config.toml
n_layer = 9
d_model = 384
n_experts = 64
experts_per_token = 6
d_expert = 64
d_shared_expert = 0
activation = "geglu"
moe_layers = [1, 2, 3, 4, 5, 6, 7, 8]
router_score = "sigmoid"
normalize_top_k = true
routed_scale = 1.0
balance_loss = 0.000977
balance_bias = true
init_std_router = 0.0149
lr_router = 0.00206
vocab_size = 51237
norm = "rmsnorm"
norm_eps = 1e-06
tie_embeddings = "early"
optimizer = "adamw"
lr = 0.00126
beta1 = 0.9
beta2 = 0.95
grad_clip = 1.0
batch_tokens = [131072, 262144, 524288]
seq_len = 1024
train_tokens = 740100000
steps = 2739
dataset = "wikipedia_en"
Below are experts of layer 3 (counted from 0) of a mixture-of-experts language model. Rows are named gate (a neuron's input weights, with its number), up (a neuron's input weights, with its number) and show model dimensions 96-191. Each number is 128 + 24 x the weight over its row's rms, rounded and kept within 0 to 255. Numbers have three digits each.
Before each expert's rows: "comes after" lists some tokens at least twice as common just before its tokens as in all text. This comes from a sample of Wikipedia text that the model never trained on. Tokens count by the router's weight.

# expert 32
comes after: " to", " was", " and", " he", " were", " also"
gate0:147071124118172137150142143164132105118170163133106094145155159113163121167136127133099082148125130139157096127141154139108172140099154118111142086091147119141147139120102133155134129148131133121099166153159131123172132121119139087110142174121133118112090160120118146112175144140132138143
up0:118159127095075126112108102128134135141110116151153137113124147134100196141109130138124161071127113157104137124147100110111152134136126110111102149117146114083143104181147084121144106156155104132170150123105139092138127150108115125116103171133076124122166103121114100139136105102118165114
gate1:179143127152140089133090134112175059113113133136112189116129193129125091116165104167141142135159145127173133121111144121151125130125134124145040188078158125136140134119094086151114096154159123155149142097115083099103127128144157161132140157139134097132128102106156070149162109155106136114
up1:125126139154134134101128121115147095155156133114107115143122109127100148172054129108136130126141106098123136152107118113076128170118138159107084109123130139132146101084126147128170129140118078153090098118144119146130156117135104112139157130126130192151121141180118152158125126107198126134

# expert 15
comes after: "\n", " |", " ==", ".", "===", " ==="
gate0:121134127097122096092147135123114109123122108140110176119144139070147167132139115100129143142130164075137169126071181124098128127123068113110181124143121131109115114152125149097166196102154123083143118104158128135135093114146110134178094130158113147136129126100123125139116116121128082125
up0:141134170142112115103089125160110175104102149117118105115119119094169113104121110129144130138153154115148131147115126119099082173141076123115171077128149177169126132088078160100153184114101182161140107106139121157100145147117128111123084156149154155091133156097141078131159117139132098175
gate1:150132110085142150122147114105104127134125130125095131133152125137119117109138116117125108122123136160108120111170148116129143140144146119150130127131159147127087140136099112158107140197140133123168119124129156122123132185083125183101126123087103110144120087133139094140161136159090123120
up1:131140117136127108122133129135172111148131139081137137101125125119128154130096153111134138129137112107120122155089123146117133084136111109106125108138082119135121143106150155127119126091134119141109127124142126122104106087175156077166125126149129154129147158128089190127148100123149128140

# expert 10
comes after: " |", " /", ";", " (", " $", "°"
gate0:149072166109118163118138135094134079106129148123184163086136112125166107138108148135114130114129078176151109146131140142103131169119096139124086130129144149147116088101145135145109204115171155182161106099138185139123102114133124106112120134137120182136140084136108098091169119146148133143
up0:125113135085120103105107143097106136116101139118157156125127140078128095160093108145113143067127105163109129122107133126140152155123092184132125123106124154156132152088135172119129184148179174153129087086144138146130133125107115133117165133149153147124155127106150135105138117122110144140
gate1:092107109114137140114110099119102133104116058123116152127106145120128121126137115102127178134123107116130126092117133119112135122144145074125068124156155134172115126125135118115127157147138110152151114141143106118176145135111162139141125122123104138171127138156146139148119102153124186108
up1:134180148134163115120123105140115164132111127118167106165106075095144117136138121145155145138129162121109098132097137130130123136089112126159115130087137107115175079142132184122073123141135152148138095158131122130141097119142084140081104138141148106152141103138146116163121087157154160106

# expert 39
comes after: " of", " in", " for", " to", " with", " at"
gate0:130082135106151124112120139113109148131103102155121125152133087108133151124140165139121086123079125141173120134141086144148187128162128131159079147128125099123109110123102149127144118128133134160189092149152097097142101140131099121145131145119175138126109160113118073115117121101141129127
up0:100097114104121158105125120071092106105130119138123134128122116111100127113085095088099149136155132123115095137092099121077067160103140092102151147136118185163142141130181120115128126112094105125129138136136137146124169133135128124117099097120120098179142131158142200112080088100156109125
gate1:100109182142115140128104151107141177168150102158139145106099104113146114111117143126081151123166161101116100120144101118117119090135167137113097149134165145139096118064166086090078105158136102130083097121123140111151108163127146101142150140126104166126132081133100115147110133160108102138
up1:103134127119105111140147084150128158164170095121145140102121128153155122130163110159129142131110145137098095144085109119138156111095081110103150168155133173118097122139137148125124063116135088131146109139128090127128100147136129127120159115144164113125159104094141072129129145162112074159

# expert 25
comes after: " |", " ", " 0", " —", " 1", ")"
gate0:110079133164120152176110143131151151158135112149116127134145141146136097135126155130111139137146134160143151131124110066162203104127123145090097121143082092106119120104134151129128173058103158096116133127118123120111100162152103138114050132161150142139134093170141130110105154142151089154
up0:153098150119124170127125152138119111171104118134095109138108097151100105109142116087152165141127154137172126120140094086141189088121126158137094143094124081100105155100128116134177145111091144145096139105093097135097111181132103126080096126178104145104128130152096155140086147139169100117
gate1:142129123185097157097148121105152128125104139122133142148129083138117088080107104172123142097106066124115126132088124135118111120138094182111144092125135152135192138171082182125099122142146127097163122099139155158147088136126147101120115132146177109122096112102106092108138150168110166117
up1:111140129119119139181106135166126151117143160107127078109145146177131084155115139091112121118136122140116092151145114109162153090122155097128132161163121137142107123107151093094097143150120145179099135144129118146124164090154112148123101149131141141134112140132156142148144143148143130117

# expert 42
comes after: " ", " |", " —", " due", " –", " 0"
gate0:132118155133103107126158080130162124055133140153140085169116149124141148116087142103106147144132079118129160071116103110107131122162107150109136123121117125129141138118167116125130130084138104143106161123113151111134114142132129095144110120142158085111146116109073157129106123146131188139
up0:112153091153163163175109124119092148168128138094129143056143120140128097115131134127135088119106173089103095199110148143170148109078147107152130133133132139137110110133108126125120155125134133142156110116130069187124136126114116140122145132123090175152114121161152086124128125103142083157
gate1:148110131118127121106145137141087171161127119120146085106180123130128098080153159141117095085134112141159133102121143123136138128134124107110107085160114112164124140138139161086125114134111123117169139100164143145136119098117133169114129104114104125161148131138130105155139150127123148191
up1:110147155114097106103140167146114156140143157118141097095203145151140140120130155115119095128140113151189113082146128118130119130119139120121118100139087136151137136128112121123140083162078127114157133123122166131133147131119130161147147077097107138148150146119129147152131147106149167129

# expert 48
comes after: "\n", "-", "\n ", "|", " •", " Preceded"
gate0:113104138162120135138113136117126135174160116107100161103163151133113138116100143126100153112148080106122118146108121110124173140149128131141144140127113153107142174132144171100101179061122131136097145106123108156125159133111163128146067124124177132158165131159144125128101149096139110166
up0:116150141139131101122120142134128179121143129132169126116128116108143132136156124147070118100145115114132146131079135122156120169121099115157150116142163149111119154178141154123129116091087132148135181117116134150127116159128125140120121135160150139165130113113121105119116103138118220168
gate1:095127116110153139160148175091116148161143120146121136158160120148135156124105157143122063131165105122147123171119096108153113142121154133085082105093148115137154140139088131125163117132103137096147153141166116079147129153102133168193136144173121128119124125123122157121133130126149145090
up1:115145176165117124129126177151105173169134136141143121125121086107113131111126172116132112127141122131146142153130156101178132125128149145117097120103111128132124160141102096123113087154117121134112180102149120123156106145142138125162118128160115113107109147120169127113118131137116141150

# expert 5
comes after: " the", " The", " a", "The", "'s", " his"
gate0:100153143145128142133168113119110110121133123130157088091152105131138101134122148151123131127115140140128106087081075135133133129113115135112170137142128108079126111170118138120135120107136118112106109149158132130114072089104193145098140139095157127154133148153115125111148153168104100132
up0:063140143156097118142124131112137102112087130160120131121153124120132096135153112167134176149123119156134094139123091153122117114108112118134110112149138073091137115142100114163104121118136138128129107167133109104110107084110152136125171141162183113147153171148112098116145134133122140124
gate1:116140114149152146096133124123152147157093144137091159124109132113086113144116120132106144143130155105126138113114127143088104141130193111133105125132172145159145074147127121124122089090117128113119134095129156129165151084110144148143087209100147189148146151144130105185112157126067137116
up1:147119161150127092147132123107111205136170126153145067124110100167125102121137133151159090129090100140133071120146127096156135120145105147134127201164098125119139170092090157119101137118141145135149166127120104170105125156146173078097111073119090083132111088115101150092127113151154163137

# expert 28
comes after: "\n", " =", "-", " ==", "==", "==="
gate0:125121166136115137105120158119127123097107120143132134125162144103112103119131134076144140131142136139099095135177155112122081168146108156141165136117171114160085146132099098160127103129117145115136104085092099161108124146088182112144132149142159155128134110152116119076132118117154119121
up0:089128126129129160159099123108133144153161147092153138128098104114162138121109181118132100082148126157107175096154164168126139158122163090147132126135109126141114122127105138086130061140145088136146138118165144130132132111126099131114129105129097127133174131155113157164122142145117118148
gate1:123106111147107117150140113137122121135129125123184132081136145133112162146128122186128140117139144163125089079091099109139169120153134157117137127125106136104139131144117119111174130152149169120121078133070119100147107124133102099111150153115153159145076156145124124120130071121134132124
up1:136136123132202095089142117130181119066129143110169138103164148136159115111131169115099079124115141152126126110161126129132116149141063130126094116086120102062090125134159144128121120133146145119116176115090146115163148097126129138102116168118126134142146099097135104144058095150140074125

# expert 27
comes after: "\n", ".", " In", "s.", " that", "In"
gate0:136158131135128159095102134105100107123106116171135176158145128133068131132111132129129128122141122134169104104135134123092087096133115132195151141121118136084100101146137125116142098160126105084122152098145147157117111157129083176079096143147195127129121108113153144149113115077139059136
up0:116097128119132118164153112124154155116185131076081100127143122156179147114152115126109097111126140131128124148136113112118156165150155115111123125130116150184150172112097110128100134088112156126146132174168159130134113122122165133151116124111120142165125153114115139093132131146154147132
gate1:157150119107130154134144139136192107081123126128126158092128133143176086162180153149150146134112092129121099171151146121128152151127097093077103158130098145141129136169127150167135137110119129136169094158148094119150148150130187114121123137151153088111139120178123123104144112130102101163
up1:125151133088157105142147085142157128144118158130141159128133127160184082137176131145113167133121116136108079191127099082174130119115114133163145121129128114110174108140147140088098137114129124179140135135113123105131122117132136138131134121124122108126172116148095090135163175134105147146

# expert 36
comes after: " the", " a", " and", " an", " his", " b"
gate0:091092150145131117137133136119076121135120081146122130103143112141133150104097171121145114134098148130139134120119084145146092115108129092081141137121154070104167111147157104132107117104107109095060132116107136154149119119108129100100123119142097086140135155159076152105128158134135094119
up0:132142097114109141140137111117128091111168135110135152118129140119151173158155167152112154136154143195127116155152105133107138124120116145107098079125106119122184108132124142145101135080118136099132149089089158092079163185125158154139153194144096127122144113138134150094106155107118121110
gate1:163101119157131148136099120130113096121125180105121138085138105173145107113146143079151173091121154095157122124121098123137157130115129152135149119140132143165102144114115120105118154110100086128119134106164123118105087135164126140105154098094141130129123129151175174145114114149098096139
up1:143115120155098141144131106118120108135117118095131124076143136181116162106159129086135176147136130131132131132171153113068128131093131167125148117096159103165118129138094126110130175114151122124172135140136095116114129098157099158143160079143129120162096111146155119176132121139079146156

# expert 8
comes after: " |", "|", " on", " No.", " /", ":"
gate0:137095097067109132183116146146143145149103148131118127118131132135155138118099145152074159137164119161218140084154101107094160136114122108160167157156073133133101139117151083141172171138107118090115174105129099110146154158097128095144142135072131118132100139118119169140143166099120102114
up0:129146127103073096153130177108122133137095105111112142145133147132130165131123151154098139168150132145195142139163089121094128142103140116186188136130079147142092126087144102151167111157101158092092140127125086094092169155114115133139130123101101102137130163130126134138082119103151147127
gate1:069106174132124093116087089144167159110149144118152121114122145130117166126141085161159184142148117124118134130132105127125143142112118139154137120130177146117160118108129125109158093116169116125148125141114100116091117104115091095134101154114158082141183109168123087088086123150108188125
up1:128142130133181133136138154118101076119158113134125127110154118120162128112107148133115107140135118150142115126107113116130100152145124121122104129112100108119171157132128150151132171109097155113123131122093140128188114143160163152127126119133131148086103113124167155157160161119147075098

# expert 20
comes after: "\n", "|", "==", "===", "==See", "===="
gate0:109110137133090100093125142145147097144136136105120100142137168099135115138172103145159155138186114144138162103138139138184108168118116111143138136111119147129122099126129167105134179095134136143130070113141132171121103140154109109149210173133109135128166120139134114091148139128134126122
up0:107133104127140108116102131092136186134106085143138118094119092113118080118131112113105144091189143096157143072119145127172082135152097120168134116129116163155120127093136123087148121123111161136106108105156143159144125147102143105128156162149119134141167121128119135090107168118112087112
gate1:156133105109146103133147138123158125116163103199132152129132120107112126115129141138090098129132131149158107140188135128152145099078126150167175133124126120107109119118154137119115096135144143113156128153132133106110179117076150125155153102137125154124129093167115131124156129089144117107
up1:150122135096100077102155133134144124120156089154120168111085119135121117089096127099091127127141149129096113114142136162124096157080148155079149128121103167132126158106115135160158123163147122068062100125130106127118083165133103118070142083113156143189093146154104133137127132110094096136

# expert 45
comes after: " |", " 0", " 1", " –", " 2", "|"
gate0:134151099173167113136143156106113121170111123145159124187112155119140113112151118188100121138114105130116117117124112162163129154145122095164126120149139122147158164131146093110134108102102154064111132166157152147141186132113107139138110138130136091137145140087160131100103156106131125148
up0:167091166124142162124125084134139121077148127154150147067159097140138136139111113102150167103121085135142116131133171108107164107126110131110119151106142134080125103156123140121124160168163102183152155110105123101146086105154096096137127129142139170090116088192117074167143115140092130099
gate1:092154159129144124108165149149156100135133134112141127118174129134145098114127129120137165098147130110121123140191156124085139090075114117170134124144158144096112152186141153113126118112173123132112119147122128155122083136105089149133095095127135112135111141118154144137154164160129088095
up1:135129161093144123110128120144112130130149132159152138088184110132146141111136099154136133120098130131129100131185145112106133130082140141160109109123178105135117127171128116116182108102166130157127144135121110128142144144143084170121087119150141145113093143146193145143124127160126077100

# expert 0
comes after: " of", " the", " a", " with", " for", " in"
gate0:169092129118124078125152141108160113145120098111114134137133118176092139128115178074105137070150154146169132118121133106099168133193158168120093126129142112151146133127146142121217161046148090139107128107170099147132114141147098128123156166116084118127160144103124107127123079117151114114
up0:139123158093143074092113120109106151084155129133142133157118139155157122066120182114131129099110139185168131140098114139126115116121128096121126120129095119167153118097134104128164130097096171125115082146123121094134134134154076140136141101139137123120101127147157098146131133138169118129
gate1:139132166094161105170119100121132107125146056110168156096136137148168136101106118175137146104091138142175141142115126154133159144128143146114117116130139136109110126137101141112074145118121147128160116130092146130153120134116089151120141098110129136104086132126136138101140136151117148137
up1:092128157086099160107092133144134127115125088107145123145130125105113155105093088126156128104083191086120114155093131130106129146116110163101133087110172143096161128140129117101084122160131142114146114131111136120140113133119103114103174114125111196149105131101121151102190130135156117148

# expert 14
comes after: " the", " his", "'s", " of", " first", " her"
gate0:136144073116139141183145111104135087086111147133165141166123156113145110109112160095114139137127127118136087134159141152126157106154110098138114163139142120098110193086119134148110097069120168114136165171142143097139122125090083133130124133153138149168121157110108209135135109120156084115
up0:146118164126115109081120151150123166157130078160085118121156092175084144141146142141141130102127161116120151120060097091128117164178136141108123087114132145130123102165136114099214136148143125142134091099175144139146114130154174124080138134066135085134167074140138069085120108120113143163
gate1:123129091154114162157141130130124123118142144110144138114137121113129121168134102145125125138136094173167093129116102098114103137123109131104142127141149136143112078112167092139136118130120104107161141147106106143124102134116091077127137126132133090116158125126104101102163099123099149093
up1:094134065166147150155113129116166137170163120097112133138162148120188149146141085112123072125121150105135097148116089126148138162123138134120106139136124097113170163162143152136094108141118130120126127138142137081131129144143134087146119164140152152128099131122105171100120126116120156135

# expert 31
comes after: " |", " 0", "|", " 1", " League", " played"
gate0:139114148124157143130181140103146095173095122156171163127175155162167090078119130139164161132150109133101142141141129153173140132098099135127135182142107125108111107127132142127141120091174136168123138122123156127138085132132121129099117141127102145126160135145112102159155162162127084126
up0:099149095126116185131129152111131117139128070091141126149155125132139117155133174123117116134151098135126124139122077112134140130168106112127140184101101130141128131134132110180123064093114082202125139130129160136123136147159111091124110104119106112149110193130151145120146106133115138122
gate1:139121103118142079129154137128111115119106160127125108118167136180160145130134098145114093147116097084131093100129105131162126116089122100113111098122149120075106114107118150116119071113105117151105063131151153109118130104152131114066129121087161086154093134119129075108146175102116108143
up1:157139123129135086143158134137150110150089107121120124135150171187120140140126082148117092150121128090132127091121070139177130138098133122107140121135118124077092077078106133111146106118107140121099082124154145101089130127117114135084128157079157068136158155088113077147119195118074110135

# expert 62
comes after: " the", " of", " The", " in", " at", "The"
gate0:161104145139144136146088106145120129144104171110121147095172166147170123099143104112131161115163139084148135113148148156162121146143172129105089106123138141161142104121122157090092139135138106152154094159139157114154082120113143088132129144115100141101135154109117106117143154170073120104
up0:133165139151128091107124149129116141128106129115108130138096106133106159126162139147151167125168137157082110202115126132135142139142101112109128122117138129147166138153094181132121113111113143100173152134102102122124122157129110131098113122154147118116082079128132126148166156121183122142
gate1:125073162120133182162121135133130127141122107130104098113109129134091092154132141113120190086117114130136151123091131117120118134123185110174091121113159120144113126146125105130097069131106127118142164088090144082144139171142156144149132121108106091125122112180087167127199147176084154123
up1:155102155103126143147150135154118103090159083133122080147112139134112119124148140053120135137125142097133147100151120110076112108139132142085164124176108129143102137139168160136136076113105111118134160112179125096102161150079136105179133076128116104145122142166076179086133104081122167144

# expert 24
comes after: "\n", " and", ".", " but", " well", ","
gate0:126162139146139110151161108094138106131129102135103166146117113142149129157128141168112114068143157096163130108138104171106147136129131159109114148114160110133179101114143121127131152177159124130127136117148100154166115127100143125147128159106143118119133156138118141117144096114089120141
up0:115128096115134129141078130152122142122135138172119091130147163141137088116133163113093137150125130148065124110112141107149119112115122114111128092165099129125124098141127162098130128073126131148111149133111103125125120151130157148119117107141136151141110105122114115105122155132149147143
gate1:150084118114109123114116145087126136150129109160168124117123114147157141152148144185122151081168167129103102119141111153136111158094150106085163118089143150107141123158126110124153093128124153105131150093121149131135135157097136121116084170094112125118132111096142118130125156116076143155
up1:141153149118136115081100140112119133128112129152122114170125087140125179117150130173141160113143172117109130109129102182146123156113165149107128102109122140148102137124103129153117099174103138126142114114091136104122155162090159128114114170128084154120104125103155132165115143149137149153

# expert 23
comes after: " |", "|", " 0", " 1", " 2", " 3"
gate0:115155085099163107138138117146162118128161163155114135127123103186106094115095125128127158089133140135088123130117096113118115124131113147102114111175131122099121105113159126128131120149102138087119146145173117144150113133119134136124127117111178110116104108172145153119182170153164107105
up0:134171105113146136140140124143156069159145111131123112150119106154133103098134123142126137096125142139086123142116146126116109159120103142109122147154161112111127173107148138107108129137102109090119137151162099171125121146121117120106154111107215115073121142161147166094178162156146103100
gate1:110089114167171073157122157128136137167113168141133175128134105134154064161088095118116146102162072112107131154154112099111129090125126144140125098139141114080105132129129123125113099131109150118116151178156099138083174136111103120140128150123162145121116146153159117120168139103115093134
up1:138122193125114151097140140121132162140118118108145107100151135101154140128135131135153127137108186113141158120136134138157148143070123129115158101137113130105120109142118181087132125083161156134173118099131157141162148102127162093091177098108048144139146141120104123155109086153133138154

# expert 54
comes after: " in", " the", " of", " United", " his", " In"
gate0:124158095130162129133084086137141098120130117134125108106167109159127097076109156115124083110113165113114111144099109087158136150127116135097117149136117104127113167080117122188102120106140157101076127062182108118138106160130122128086126122179140103111135122142100165106146119150150117123
up0:133148134124140149168119104122151108149145129150179113118159153102122139122132081129140099114135093121110084144141097123136107073170112130102159122159121117076116132131141129153102122117128140151126129132150114098094154140165132118124136131155099160120125149122138157127138126139135109135
gate1:130121115137146142130132148117136156142147125100108118127141128139108088142115107115158143100145144148141148134095148141150122103101146148085107180133142143147146116128131139114136074146119137170181154129167102178138094151146129098083138122106142119129175141122086130096110162114137125136
up1:118077137121130103127115172119152097125130112107116124114128138136103067146130118114136142123157116116148146145141133177184110139112148141118140139142151137152141136114136114111112091150142111151171087103113114149172129143137139140114133090083106125131185120123137119131146148108141147129

# expert 53
comes after: " |", "-", "|", ";", ":", " /"
gate0:144133117112152107126170107126139095142107158098121104115140126132145094159098121119117126107112132126127126119148163155155139106136140130141101143123117103093117088162147117141132174133112105134156139134114121120113132128134116128132062172100195131119163146140105136135104137130127125142
up0:135150097189141133165130144132128133141135121113093136110115123133161117143150144108098137086137163093109142117093151168127125122106133137079145106168122139132140156125167144088146157075145080150139135115152115154162129153150123093097101109121144135092146167133126089141137112104146109139
gate1:119140158110126148138116168116113112131098113092157129120126145090087153136137094108110149107092143144175133087136180110110133145094127124089160116120144104133145123095174125114178165162119130144116089138104110119102149148160112119164124128124095096143142139146140097098122152083121130142
up1:092128143124130126188172151110122129129093115103171117119122097120132191145144087086161145096076135149158134127159156120095140113114129130134181099148102089088145118093137135087153089129106134125137121146157131128134087145159131084140199138117147095172122150156142138133133134141110140133

# expert 38
comes after: "\n", " and", "\n ", " well", " known", " or"
gate0:117120142100171113162124136092139151130104135109132148095126122155105154130111126097136092080113176112118140132141107094150113135143119077152119123146075156112094140096157134117132160184133130130143140126076119168101129174166107157130150123118121141133170118132115127114123088154149130191
up0:122130161104180165112092132101111125114122106124116132120134135138123136108098090096136097082105135137126128095106119096114174172091120106132122090108115155164167115160139124142124129230149148160125102154139142123174138135105135152149135124100081187123123120138159155117094118154136108119
gate1:153153146142141122127120145092106103118098109186131154138096096172139100095104104138119153104091151136136143079075144147128119137128140135138128169084171153151117132156137128118095136152147133135118107153190156110135116161147121180118077064140207100132140134113134111129097158137139127108
up1:161129106113086115097145146099096103125094104135175159126108112165149101088119118158142107098146157123138140129094156141119111175122135123140130127117138143159110151132097151118097160106151127102125120120155146085117166151160144195101101101150144091132127107077157070154108170134130099081

# expert 41
comes after: " the", " of", " The", " New", " National", " United"
gate0:113106156111106109142150107101168124131125155140133149120133119136146116130145111093119125079135136128156143098144134148068164139116158107076145094141111156079182113151124119076140127066128116157130159121159116138102099131084143121111091139123171114139127134175133118086115105109155126108
up0:119100167134106118121149131146130126115134119120096130116122105123129162143125130088120120139131159124141133143151160118119147158141184118123152097154122129131116128118105105096141135061130135111098176129113137141117123168123093101093104082099129101121103154160089137122157097123188152112
gate1:123119116160124163179119100114122061123157132108113115153085127106125140130142082118160090111148114158106130142094138121119130152146130128164121153116120129130146140145114188109089141127141090158106122159129113163133128115176093099153137092104130131142153141121164140157147141152126092146
up1:119148117155108176111095108119135102077149092113118127178086143061116143177160079079158150107138115129054132167152140133097118132114131113149157134090174112126138098120124142128078135104137097193142126148098126138138144127145108104182158069117126130135120109179146134147142096143101108099

# expert 34
comes after: "\n", " in", " on", "-", "On", " January"
gate0:136138111122124103116098134116125131136106119124107148146122093152128105150132145139113146126107100106133109148118132158153090125182132109107130155101144090145135126117145095119148096157169063129104118114065128114143091097147128090126125136123116142147141111113132126125148110123157145121
up0:080146135115098176145123123104147124105151155112139093111132137113137118108157185184166128123098124146123133094120126127130149116087112121115125130134161125144120139156163121130091133103161089131142098140094082144124134119138160127161119114163108155108136153154130152098126166138112094136
gate1:130174101146094134124112107149122127131161147116110112137135126103109119082146140137136157100129099097114107113108094134138188105170147101143124098107127093137135137151147153141116052133169150112160148110164119161151078118095146112104162121174142114128124125162114119128106071145140123135
up1:104123147102111102141079123110149116146126124091117152128119117110091073152165091091130127136143150126146147164108139139142079129105166150147125150128117179102172138133113105127076110112110133125112118156084121119114143142128113127139111122096082184139094106110141112101164172104127124140